Weights of a small mixture-of-experts language model, trained from scratch on English Wikipedia: 32 SwiGLU neurons an expert.
Below are experts of layer 3 (counted from 0) of a mixture-of-experts language model. Rows are named down (a neuron's output weights, with its number) and show model dimensions 128-255. Each number is 500 + 50 x the weight over its row's rms, rounded and kept within 0 to 999. Numbers have three digits each.
Before each expert's rows: "comes before" lists some tokens at least twice as common just after its tokens as in all text. This comes from a sample of Wikipedia text that the model never trained on. Tokens count by the router's weight.

# expert 91
comes before: " to", " in", " by", " a", " the", " on"
down0:469491565455438509494462441494568513542514517466516459544528516485393588426412558522534460502423531425527455549457441460499520587451527422512569540486370478479535557512407492565533535541452579533593513481463476465516478516487433531470512469474524522511569501503492619528523396491537570368468613448335585482490576513423402460472499446466534563508577480484427525404506568532530445520485
down1:488485507482503471462502510545496490534529513502441495475455530509588573464495515477582478485453598517460455516484402515540490493501436443432494443529453559527549596457456413522490473503592469464454508559465503460496458473491466427618515537473527459492592404539504508543483514566511495582473493505422391421507448496566440439446466558484531546569411487581561453514437493587570414495543
down2:486560464485456534476507485472486562487489585537546457543411584493449438483516501489489516474600548509467472448491425515502448588417441508504493409520457550559545526513607493458525535466482510494489508497403541508490619446540498523469454544452519417596573489575543430547630520501408462506543413473471507401485455532486449511575572559480491508607441506520454515588419565479557489531437
down3:404483495450576499571491425579472599492499477503469511487434497502476482583534543573510467466531459563530477550467566574490555458496520450473527567560534411444384501518558581567548571424536489602576489504525435428532530524483472491521544597542464503455458501473456506444549567532500582555463503530518606530515521547520466464492481572454527567441455510418431564460415504467489504457546
down4:538547595481493436542548515588485504494489503474441498440553537514458455538573583452469502475541500517615457533519452487398476498544442469493429521481523498535541488518545492450446506514562497529497439495462473449531465402414499450495476527596484460523488417561536501545493427471483466493509500505517512461425599566457463433536557419515461531506512443526528460506370441470454559477406
down5:487524435516464560448457516434466615406523461529536526479400529530532403515537548544419447479499505572519482452458547540509478541444552568512574404502557486477458420507534536545548528466523536463511521554477536421539568477561524493417550536438567607575580513476464514555528509516462431549574492470476421550470482526488541456476530567517500581392516505434488520480421549520513546529368
down6:498505500501533539427501514510482492523439461349495573553521486549530515528583537468442531545466399534542467497500487441493557439462472542503402556485457526416401491513422488506492460478486507435539572522530510459559475582397474485509461436521457420529650573423547392473395446536497510544465502537487461514597529442487538487475422470490509407528481504508522455491482526446477523438416
down7:498519498481505515538510431457515451513480521519494527470474555569478531603583435632533457553498450487509469483502508487451345522463473464499469459449482510481417509481529526497524477497482436508450597603379532549479424553484382563468463536548520545581486487536513501440458442415475546433492577460525457463481457680415524485455582557494477564439537559491508540537319399435470439529467
down8:513498619507513546432484477469447459485362421541530350536546483473537453576521530484513445471476500480483546470541505534520419468562440536564574465620507538431534628534435497511500463455559580469510481449519537597548457556480537466506582447485485568440499435514494643450558483546456502619534439488551483429459515477584618502509448463535517577527484531377665497500465441512535473462508
down9:547418446437581533415530477572554499501488459470575504452466481536572484542399654530463461580513595519505487459434415444530455504497484517535465561384526430525389494464528378518487542531444494512528483503555463468483532422464521425594548477481458480522485475590525510479497515452550517571514612513455495441502399538575523437437414496644493466602486483503557555451453506438471512472407
down10:547538559516503451511522459498512489495497473527535412464465494488490619551515478524488584394573506558529591470524430513508398517480544463485521480451505511538558492392557544550400517534611571617446444499563539527451514455493509603517516485627498543536557507575434561495475531400501531516481463502480477433441520543383468507459468509528497526486470512525579490467605596487458454397473
down11:522472562632477453438471531524533457541506428534531447586535459476480434472422503481501497485509560531538492467506495553461523507499490444539526445439463566451561473592508516558458496525501532582528476388513496490507583540538494448501539481537488485455478473424416501544539517609445490561432490498514505558445469490477618585486530450591502499418432616451413467578511475577491544556456
down12:530483482514549531582534474484574470482390509490419496577601468461490453462615497468470450414510464456476461485418474406451551471497492526551562482530497447409458472541524475553564477365474468583472563501509486481547459555550554497473534436455438446501589516505525478536479469516407506509482573461524544601427588514584516571460556464507503434484465501421445528531413490458471508610485
down13:468460378602551538509522482438533584555610593562541552457491462494525568537482360623472442528614475482438509458480532496536450497538505452594467478503546474452412546434542492439495489442468445561525522498422494484439499488469474476474445541440525433603417502470466537536482534445490616507458457477480531575486441597563517476420544570567447515484594549524500464611608461438577339615623
down14:489417582537518533505503383608438589525539493403500491524454438567465513549538453508580512521607429510485437415540449536534465570519454538540483564579533545472377468537499490518579543505537409522416595574467401464389479560504507443513437512511510490505447518385471407490511425492565583579540536530499477469505517511492509498552477530491492524428485527492476499426547553455469515384496
down15:543457454434421504578476525481560458453582528599488481486522487543573559447514454558482471490512490534400491481528460436520417499440467436515532422658506586500487442501535494556532432581582550538481442506535536479467488475515558549455453588506507533508456480501447445503529576549512548551596611419524568548450472541517496503498569481433539373475474496531445565529420611501507474469435
down16:554513458413489409557484551501442433477444501508494477506495520529502340554425519474510432451449468530520494521491527548416443494488391520561505519457469527413657480470495502478536416505515523555482522524521507424423495440528565454530641552530548466508542597539470546403540521544455460519444435498508500511506585438568502586489439502442531407477459525480575466443528572566494507515464
down17:406487496535449452527454490526517525465452515537470492498475544474530475421578496521430512403572502538519495549513520489555545463513460520460531622487410500459445572518566484539511579507444467511456562491478552537488453466620481478620548513440501574539442502566499495547461521487463490465458512443503427382582450511432526490531481524510415526501484510475560540454567535523415501479544
down18:496582489508520483620487510468543435448507430477581592489563540507549460544441534502492567499501446535429528508555461556500603448412557524479476558452408503586411420467577454531484402505437515511594500466411549563503493458524420504535541559417444542479450459498491560472464453484436492506530531536468481539448580524492554540530488436508463517523494517427512518499508342474492491525570
down19:425476464602504488449560556523474545514563480530570507481499408508588504521529469493463489514497476506488548409502456509468502535601533471521459499473469476528527553449567396546491546505418432473536456576482456451472491480492551382614509482544434472475591510456464534597514521393440398519567559485520406515511467472577488479523531517572551564463546486556445608549553462483485469533497
down20:516462448531525594523479591494490367515526506575460552489508430540543465406448525528509469539537524444425454489485543410431536459506542470511467489424528515487469544507545534485473487601557612524467432446547434524466547454552541425552495512527418489553497519467433471439406578443455514459579505506562478554381584506391510455489488465425486505387456444500540547617378481584549477516440
down21:540508539530511485476511538451419492598464508512529571550455509484504492478417524492401554598568478472372542499454345550478527474520522566453463509578504540523462552510557445548458456440491536458465476508491454461381491471461465580458430567504524570401580477498518492548535465456426448535573465456509533533500481450422459607487357472495475450490520467449556485481527492465551554538471
down22:508446414446431446508549484508544454526528563466543487543580472577426561511557431434559524609452466550490463450584406446457478507575587522464538406478526383417536459526443436443538477459512483476454521440506531479415493557520573532415429507482511452505511536610446415565398464389398568483470524552600551547468556488552521586464457417461461448532582477492444582489443461561515492582521
down23:431540489479594473413454481589500485500536521477476468536450498473637517501486480488494435536435506462555493516432435483433520508484554501516490533444480436446566412495430555507508539474469559621439525506568483489476530495491534497583551501477488514451628469580455525482428471496375542471518368530474409418517472559483567578443535510419507526509547610484483470531582558592470547517393
down24:472477553463508592437495541607523507455447515469622460488438438490534435531411483530617504484566568526492529419446486505499536457502469497418434558505514464525532501504547524531519449438458433412466526567489466514576460594518532470558419441534401531518524512453418536504503495507595536507443434478509481480552501564554553493510461410489471415515459454512544444499532503444557524535495
down25:436529594514494557501402497420578499622484460452432433549466529413542521486474468438446514494489493479460484513514583481519539523513526479496544512521513554344543541426506508530384493471495522446554500529457530448501492558498439580486384442529432517433467504484538565448575460602432504480546515523513557503547621525555402536498516506413430514498506543506493502463530431590500546514562
down26:397492593531521460373576509431466508479411487479472460450532569378559578537468529462544589505491511507493555561398564501492388481459479453393470531570510494512532577578472549525433541549478477415458437569590546435540569515474456452567477466569511497542506518629449512478431589439443473478656449525469465514537566498500492536560480441501478560454505466516472564520467535464502577438562
down27:450575601464492579530448523518505517460499446471496434523488509540473486491425551580525526471521378457511552534514469579521462539459493501453467534476545533501573492562463581453529533593505412567461493555503373536391499481509548467515511617509539478556441523549474537498472537510528441567431424513483425464590539528450445479484521443486512474552513511505493504491526466481503580491513
down28:523498534526537445536475518485524349532526509583543528435392446414521544472599484555442439525479488554441417500459557423499478462413528562508497519540455492512480562518518537543563676433534565499453504543520567435430471479466548507474531482442518538499569534468366525608528562558534551521499573524572412589605507537514518571500448485523520508601390397497545547476445531470492511556462
down29:484461549510389476470545468488472576506382458396494487454471456457526590513497436532443488485530468570488490511522527509491563524499565555454557537546480435463484364531463578476571527402474453543453452434481590447504496557527425465469423574573478534431446445494607465502540477541461594548490559500443469488534496543559556625516510446495574496517567483541485489556379428541468480528449
down30:423501606474529494509500431422540453515505488505558457542484458550545396537536550513510563422471596462510479595421510524520412522474429526606385482446456490629445478600435496473500391461487547573607489504508561514532576547483448475505482558468377540355591520570558480490433417408466469504492353570465501508470441495505498531596565452470489490442486539552497447492519493439416501502465
down31:492529534532449569538518564498533483498441411507589478498474498554479424545512520561483493505494480560554450548479446525576488455496550555371523625493517476558514412526462499496528568523437438573514568461461540501462553558509444475498527522568450516445475545531543501454483540472453487609531503530488466571528521543500554495567515396388547568508534585460485550400417463500433466495527

# expert 41
comes before: " the", " a", " his", " birth", " this", " their"
down0:498588437576547469523425502532557574521529471548440554475569555465584398417458540499503508497522411491471489566463502462507567528586581584584423467478413553497476476565430535517529466571475562503499526543454393445592506551396525537456487514552454433531538494454452494488447487482512539445493482457527590447498482486444464583488518440540609592551448550550475497574626408494361499561488
down1:549484524471450459495544490464401580448508494508542534560549531492497452395604523461464475465551453495473506600505576468462408440423568600523610567426553525467456520548612451516510427476579446486474458389608458464471483454466559480513559501428468513505589547513508508556467532447538489487520583516513508431450502531510449604571491589424533460529559467392476493532469475468458537496470
down2:480571495480524472576476483547470556619453494458520415402606520344547540534545522444468565485478460462554507478518500458443435513485548539486581557568425507497458507543580527538523364507487455466536475541510434519532447498459564538498416457475585398495503580455571546572495579544574475552508436560489454484528459446445493519539600513594495547560441416404518520407437511507590476585530
down3:626428558530528502479598567439585547485574470496435601521513536535547444602582589439512571613529611533514466542524528488523478444479558498461525591504579500475494495518569487499488550450490545500444494417413586525565503502526470418440504472440486553515524429474546553547497436572491441457532539437420494479612552502540586587572511421510542554362462477511503542547511421531507481449534
down4:462453495503464494525521513486548433540477509423561460512516441472439521541411444478500483555506543471467526549519518577460542429493488422518461553463523431521571448508508457599572470483460526394531528546374419479528540510461502482388461410459529472478512546543501531544509359461423498380506547504498480445536501561525561495432476556480497535423483466524493482486537512534575532492420
down5:555456455518597433591517463492453501585458508477415524508496461459483452559508445504456571522515539548430405495547568557391371404527451438494528476448441512520533576545582498512533509453524501452476481461499428451553447494547488530423559533561538481537468558453475514616491512439488410513434481530455493525451530423429362481431496536537475589466445446464524412521594589541436413474457
down6:631556512500438477537474561569605466592526570533519481504530532456487494402372527406460515382585504549527562467466468481550567497504458446376557585528505582519531581561507493555498521571569465520498409471625508513470529562481547496454461480517548473430522525408419462514525625534477430503497512462432523459481504484515561481536500537449477444587443532568613499475579499443516468494518
down7:529554480540522438570565487428584474526482545508490496441445512564565580506516480544591488519437501385445590459545507486461557560512555459500523398497523519491499526489558379469522562514478467468547484537535553453504512415530482462458474437523569479447421534517447560531417449445476518425507605548480511436549540580619522487514504509498412506567458541481463524476455480475474564475463
down8:482516485534548529519608466553458450531420483526442430507455504498493551427534497494538536560467497599478479559507558520403535461459464593511538544499491596578473567423571463461485537510482462457495485415503528480535448480534539508470484585510527530474523576554488485527490461496418488492471595462516466467483510528541486571508464438516522485488499552451433599473431464418534553546462
down9:506515413460551550305483501500493581574492486417537500564534616495354492495419546493583560499549413468541549486459550458507497447432546532491578586548460401430533446437530535470506498574461466498509518505502534558483474540479488386486498487479447503494419463492555514474510466506506484497484541403477528473583531375483446555490564610462519536495500525484446517456578560541484488490573
down10:532413474490554495507508500460517467526491411605505468497481470467525453513516559524517419492489597603533510487470506466463549511466531458549567490472582491451410519433499515504558496467597518523589473479466591487531579526510441462411638554554473585485492489483469601474452604572488479574466555470426557518490425491390520537527544550511446546547569460447470491486477535533558496514482
down11:476548390451493499527483498401514600528534455526531547605471501485495564499568422543578529495607500338590464529484449479500405479464427520454507498527397521438491470561461478502538425504512505499529598460403478484503415515447480490531515466544422423460544557472521505491440564501535472528468535622469511458490577458432498499446427458532526468515535478551488434542466512502625462478519
down12:494495511515521501522524485481475490613470490559547407553576524558586526474445576572592466498481500426497537490473458451522390492479493461522578525514572507406547466570494421533602520438497552482523522488567557583464536448559560498540467615524410522530415584546485562515622483554524562487460529480509443479515513504457408469519446498527526452507427594450468540489604558443537366489451
down13:545485528419475468464470609554538501474489477488451514453556523501584440535491465482510476570475486505477510509363619459519457446560502497533621596577512506441490449445582452531488517444514548516491496469522494538523472572535541473556586555498498550515486495480453611529483533560531538563546631479553591486558573577584434444467551513555528541486524516491439520508561477436473436450511
down14:515526464404568556528474491468545539410493511454492383476489585417525439518520516513447442595529478534506514502514469473463471412553478486484482503484558463482527535545491470504416499441506451457419477430450431559503575489517561532425474489423456436579466482487510480503593442542557509478563456570514566495534542549467501546485460418557560542524572500525565616473398410483609616439483
down15:529493484583490533496562457542520474463498575564487502550530481551543547628435502550535474531572599460432480439536499447556488546453350442468482528483386500488555401482517481611493474502506538459436514542481411429514531511543462541555557526514502518485401535502511559449600483477528518542538510492429484512502567628425427526453485524421553524479517503511622499570612570510478538519446
down16:550502496516555604575515437504531551579515497437426402518502400569520596466491487559529618583524530466436448532493442504472441532479486491541421483468452528484469477477519454462516476458472471444530448475540464523489500495604493508586407558450517487535520515542489545512582602484487512473515544472458440420529493483504443506554401508476484574538559413562479558482480458576487429512617
down17:549535439485572430500517496547566515595507505491470472568493528540495472523446549459542451447582550451509532538503481525394464541474562514544503461436489512531586485543442455519434570429531514548403493466512432514502492569512570476519520434525493472496508542507533484572536563430597541522445458483535496501548571411496561496539559468505654426459491488430550480436485558495567555539539
down18:476499551534468478458497425507538463483430471447510489501481517523531484563525509498515481453610549485508502534532455463468497506507506477478471461506568504593574427558539558411490618570521564532478566505569559503485513470483438548525580444563552585520528548474505556446431550509562572454455479510617532608571535546478565514416464524490545523514556466575477441483450495464675562469480
down19:477419483642489477476519572537545463563444563411523502454521513495528495537422544421529505470630524528523532483489512444504525475519464484504531577604569553470559581434415450557448518474438522500496524486511497555568509614447503476523533496553564560518581434436614475564509559515451460500491495386532511421468419483417594396529485539475488471397506481403504489526495458507459557503500
down20:625433408406564472415515452504515467399512479399448457523599484547483506523525597478450542545523477514416421500483578478468504462425449489496507407545444529466445580535426468568482466529397556497461528538526483506527506532411580467430488547581536482466531592476508512545521450508448453469446508573472479487504497411501525495490471494573541527555433553441556507438416589473584484463480
down21:531550474483444399576383562466497444532585509467515482553534412591518428543472416453461475460458547536397466543478460463551589487502564496417514481529442491571555478540459545425422465521490452475479437444498515370551534534470491505452499480510431424425566519456407522487525481552562547466568470532483534528502568448511541429453523520476470567431542482534364577457470494496426510477504
down22:455471505500537501531551593368492475439525447496541494554462397540514420491465494469483438502488430509602504462566539479585504558463431376481516488506464430510532542535499504468508543448541532523454424487463598583520486563632491509532582564454537481512434570489479464623586462512543445531474501467589392476461451451451417536489509474504454471520470527482479422463475470449470489520480
down23:562468508456533435552571438584458538518507444514476516419420451466393491521509598595458544508523447557560494386459502546563433552456433458523452526585562424528461523514456525502572498490588458554493487437459399483539488423511497542442470480596549580444489513440454421494543496576516551480499514481476533528468515518452501484471580566476456431542510447541547504426513547593480465419467
down24:407513367391467514467470541590505541407546495409417432437479475552569486525560445436502567464408525477520585587473578501513532486482529514454519459537420537452460496531518470520537459544518458544510398550438488557581510410475522469444529610574576481464532434636517569494569452556556472554571528480558516458529474454523554508553526486538516525565458515534515523422421485510522494472463
down25:465550462497468541553512452449450505445484532456478501473544565485465520536518502441481397492496497526397414572419557583499403531567530493529529540559523536533544616593531445468517500542492555507526444498458575517565497526442480453479538499543608534526443479588485515505525548494524420487417533511514476515444434384509420486514466558545529463503524432451535529521573443456393524547484
down26:539591505549537403384591447566546567498443429491431589455514564443481376390550508552529454467473455503397532491493528447553563545494531510521505481513504429520486478508545493514494478476531451565459449484493565534476491455479543426496549427539505429537478439538536575514458587468529516454578509553491577577511520490525534534416494501555460526508438556438418497604462595480517456473485
down27:491485559476575516451447508553592488460423471504566466564507502517479534617433389380455534567452521505474493535534493599532477512512451496580504552514544448444603579551438525491530425476515464471597468613428490498543513419451551501537440531486414518431497492455492574462532454539547469561376489560538566500425479552481471461469562457489545510517557519478532579503534422534536490633561
down28:454526484424539568555485426534456432477509465513492611582462446500489558464515496586484491528495478505461513511475462496485451573451475443367518494514450528522476456374575535506487502493527555470466377470483546599491491475474486542416440493457527490540536512483462566544511414586427624435500518534479528521521586465505429487469500504457495561528559522460405493461486418487442480479541
down29:508514435410415516530519452558499534542449482515450426526478435503536569391459575472472539520527474480530509497547538460458585424402558557467513554538504593503476533498451449591494464480612520475487558524545504476431483476528582477505571497467605450466520513552449475500462517548514575522517512382466500465435483460451620524505517456570505541530536518436489547529427430492504529536566
down30:483515556560487527501484498437444554517557449589477445447558530580498573442533526531382535467571443558477545487530511556483530510440558392592483547499536491512435462420480375437479497471554484568554510483518539547452560499624525508526414593510575471500510560480513533506538574507469456557406511541473493503434503489521578549536534587569496491393449443533516565583588469431550471538475
down31:544474398425497496429548535532519591478515528493500477599519530514513443416460567600442454479528493571521456479542517532528469531486534490490549593555467470393474503548521539511447541411505519551477528499507534480386525492332524551503486555501486416498520582544473550524519494420511553550571477520440562573479471514521480628632496520463503501460464451481468535454435471484514478390478

# expert 40
comes before: " the", " to", " a", " by", " in", " that"
down0:487533393483509465544549536520467495457516447520572569536479542496506603390464503490389494452515467444496560528476457474501541558543478502453525473548513464390447460550587574482561499562496543533544505518455505575513472517529441565585412528489540439491526440555531450455488457523418494448545620461553444561403441542511549526648476535447588473508553509517467526491458439487490594445560
down1:576433593486486460507430440467426500561591525446512415569585571510443520473458498433422556491453419508539453375578514487570523377487451500409503496488474451536402485499487520494522516488589459439534516497505475477500627397546434455420456464527511428507522554482464460545411483477500520513519575469399544501414502419507500509351484498537455559570488508524590485406517521486439492514530
down2:447448509533506480472551466511519548495463438511501464475504538434477433476533557452544444440591560450540431422319513531458509518437541510493490454483473516533435493382558513512507555475491479483489450400515565404586524552507469488509560507459472610523458551458522534534430582419515573477474567418494474563478572555530435450559505502454485426471532569512508457451474599526521565488555
down3:465492439441510469446553470484413549482441388396507521488452600461490437437472559496478439507532428470473503417505493484551516532438500477455553468477476499554508463498480492394566505528468531415412404527467487554516545472552510471412500568485497507436505494562438464620369501475472546447425509513562513516527544480515509479619417551445489443555528527512615398460512512578531533489467
down4:486511484451555523558509499432435643535507418506458571547531503549521504502489460542405528488486503470485534421500516625558519555462521538534509506466534443551417515425594484517542474523577496557529593507494546510456516476506431575555438506436509495360546481607420515548425521399514523503458619544449514545502525629471412516479576506577501519526528499524446567531541472549517468491497
down5:484543489454558494465454443497530512520492548552434467442501535436508519478527495482522476465430487517474370420438515354418581521429527585510544550543480474500483502529544544536372490517558589415410512426605536453486460474427499492507518484509438522457534569475539582519529521588522474511490562489452511593533495347526357481558500570487486479547433437466536461494490511436437447434550
down6:563488487400555516538531520488458489452597533518524539486486472513538471479592598431559565573524493485470464442546529584480412574438544500526479468438415510445535486437474473513532412502472556586536527509488482454554478578498610427515464535472446478501546516580538479464415555510440408515565559459486451482544474457514450351464557629386484513503506497431490505564528519547545450480466
down7:529532505469507524468549522480522494526498480459477547519460539529531503509430494472493437529521498599540474443404481469488552436537447553526488534558433450482567568595417516503544556605458550473458502407456527416481412527462522506597534466490443492439537502424530496430516493545529479499459603456535552494441492480466486465544460563430453568573497426533495473431374528509472557492456
down8:388577479488490463518464512564506460486511569602417489409496494471502571534498533512582492462500523529637540441548498523566494472528477452524444538541527414409507504531400493514526407562536464603561528504445566481580492518412554483494481541611506518504511507490551536504483550544522565431499383507445364384425450505482550492486516527547563519563547501507485511549488517419492389531411
down9:525544459418560574487471475460492468491476530471504545420523531557562463530451420508500457475483516472544420430404533549485495498460556454556553548532463503522536527509418600482495489501449501521491481531612426535510451528480475490498526490461469416414503473494469580439532472476492475559538541506512505535543569392457499570544647552548558554591514454478534520453547485569441433433593
down10:443555595488482446622501508529513469467573466489479546546501419555528561519456443597481578469461433493488560515476548531520428583529503494437518595536471469502530506434510424543369437529517509571549512536500528512526452497525540557457540588532585457467522502491470558475524523461525490517567451535458460410586569562503506491488510554531529458513475405545460512420567499508496372443505
down11:527594550489547443560483450531525548551596472489570515422399477477466425497462533498509485475547512434470495477559508592508525465456473511455452488474555561502402451530516387478477497549503421534508542610519421507494546440600490533463456583407507452547566507541426535534489548501508448560523495484464375418566538505516536526583523477533483516527522484575522501518546421524524477499546
down12:507562524390506488461533565539506430423481567554455576506456454475508541558485453436545512498493482369573570495467491463492455518487437493559452544538494400453593511433458478506570444482490570504443480442489530480569548531439520565479518561595517494533502430617588506533475539532487499400501468545525486479459420509489475411481466510510520560466511590498535456475512580480512494538478
down13:487559513583467519538533491458614425556515484434428515481544538508489634467462392508472443427520495581462537471547506448487517536614475457475459497493468529439426566511434564540547451552523511516603477491476574424532616514491536509502514517563489534419442448481530613460509522536442466473473426591532471521520488648556532515516475447452487467507538458658454608485484525437445504442553
down14:491578529510515497490499558487458418502438431491478571483419478444610528531586465546416496470452467486506494486494539534530542458612493461481520548491551517552470498505523507525495471477546542512534397455529580400600439563553463594475543566520528526450573524555524507477531520549485417480461468613544492538440513619464521440502444461566489412518462473513495518505577529454458453499534
down15:585504557617523539508446507448502541584486521501488554603446444523549513520537559436515582547412524493483420500566453479497386459497434447473515542576514536538433492581547458535402522412546413493547526497459437520415615517532407468466494472545507466519522493459530434474540560529515462504481488535471441405495586502466514493474525529429443446522509439562540506566560535450467472536587
down16:477577521560505465563500441575494561535504525536497508526478462427430570491487501530444444476570509593527429560490521429461482483529463477610445525561471578431470552599403363531552606497502502508456518481446464477474469537429544469416559443503510463462402554462547524510462473418568612381551585508588548501519534527414565543600464487499497601491487468510463530442483524449388532468419
down17:491524421526526531504542605521499528445577464557539536408428415458454564485538557521586524526608458469455455614404459541525458442483488513506419490390498507511567488484394508441517518538548409520587462507439597490540461540444550526484522542439524492589435476479587505575466540449451522395564447454544560414468449504517597449556539549526476518490534535514553464441519514504428614531403
down18:466438520525447520537570445497539597426619540439563484471467476528538489558494450460465541468537473437439474525551468540528459524490475437486454448482605510553446554440501467522468495458535450440598466607535477549569513516527427515464462621579508533629479521497505498546484531471466478498513432495529428384535465573437505514535505457538458528443435519605544500440561435458565535459529
down19:414571520469527478565535416474476397443524485598495513509502459468447461560486533556490498460500556487439528510448542481446619548572510494492509477562512541511456524516433523393509465510416522418487500560539550538510430490510448516487482519605520499453563496544540579460435512477550457500546442570580607513517545607453464496414515480516518410579512414534505559626529439550478510471474
down20:477556477492438528504578509516543433512482542561447516501524447485539508544473423483454486469473583424554416459565426465508555483474467433546582521561470438436471516454626501533492527494515596483514610524444557440480521550539548572528585481557479588551496596511452483475560538534449454558547504504552438415390613474558464527485448393507518463499507481488505461618448560549547427458536
down21:498426537482506492487543519581511516464518463461537436488480474511478504419634529555492503517612425531480484560551392552376440496488492522440484447429516560545485493561430580407494538458520517538521517566482461506496497560517543485413544551574523446683484478493511467528488539471532536470462381534442461557528476463535545511498477493471507489366605516529557440468466514501483576453456
down22:548468448554494504439466547433434557463566496481573484540517538457459416465384506500493568569481485437464518485461436505444505510562480511440496504481485546506440520553578579580491509487479504493520550428507415531524494563556382489619490455496524510498505542430414474528493527457538441494475607526507520477441502491579509420543523515585480501489529516494541481500565482440562533418578
down23:509446502557479529411410422462438472479557517490515463527528547507496444567484565397472567524524510477484578531494491418515539495428548458466557441563491481517650467493534508430508598513436536389440622492481458561474432464488510490518553474459437511512439435501486454554510494464485484483541522500587529588503528494526484381464413564448506492570447571499550497511474520472470527515408
down24:477483509462493468483516494526527433509473504440494539521483440485472559468481478424511484545569519541535491474448497442486490431439488470550526528621413499485523586589454597563508658522458498441374455392519533493481502474505445512525557489500418538455462523465535511390511493439541482474542576426593515474457562406416446547437462552454524581497526521440475526443354567528487576544491
down25:455448468509551489564464453491518465527388435496438541500444490499553459528508563514564445450512458491557514590454501376414507476547574534484579453514470501549477474519453541519541541557462504480479452540475502476607452464483506455526625500497443460474507523468529531566547497462478447507504651503515466527465438521469498502450519436515594463469501519418399472498428536481496544578479
down26:558506417492447445567391507500419504528561469509527545520473529530599617494475441442515579566546529526497535492498436529654494568440431421473468503540467466423473588532574503495497451429496458507497582524458519496514497614523507558489430488572506485388561439500480522425527427535416526500577515470549388362431462477600513470570534492452485453512508484544560477521516480536490530444530
down27:548486471562471479476435452478545599387561521380517573418480433534502492448455500431447431471586474595443520531462521446485514498481547459497490506560433500465536537604482487487540508524532438548505589593470389461487498504557497448412464460479454505522476465425459448476526528529485465436542633523619503535520417445503499495578467543555458480510500461494468462504407572501431635469509
down28:470519508579506471445504517609536451541495448455424437504470426500483524464480477499522554525551416465619534484551459554490440533500479441438554494469465590561468569438517520570466510449497416448489525572451425614550406494606545522470453529471526481544495530414503472528430511534467501591511498513517376422440544538434430485528495453570468550420475527577541441556499511569500502537450
down29:424524508533469516505499503523512532423585450494584483449443455524476463558540468599542619556555605476485477425612446483570483529451500510499508466473580479493429547419477443425500483535442504552473474551397462514485559569552548511502450607524520490543482566485550561411542504510488586453510394493493520352568573464507521436505522485465528545468560531581529605457461483486443452456495
down30:428562558442549500522533544507494395550520476478424538588471576493518475542569472458618513454459596460516522512555515441511550574564466545615471486518544467381517523521481433470474507527450489490396562484518472464511413542457511505537455525532512513439616569522530512491552572522508604391477492543457490461488578420465357442466464519493526531433492522515525426573412613561468393524434
down31:444469461430481625512448511562546504487469515494478505583660568533459474458466473528544531395578496438513500473453546456543569559510446478544463462603524511415525453513529534479496498577595538485528514481489590517554579528457428511484528475539444610434494519531481576527584520505487478485597502440546497519474528521586546494509510404420507466608489417507582415487490583506492484497465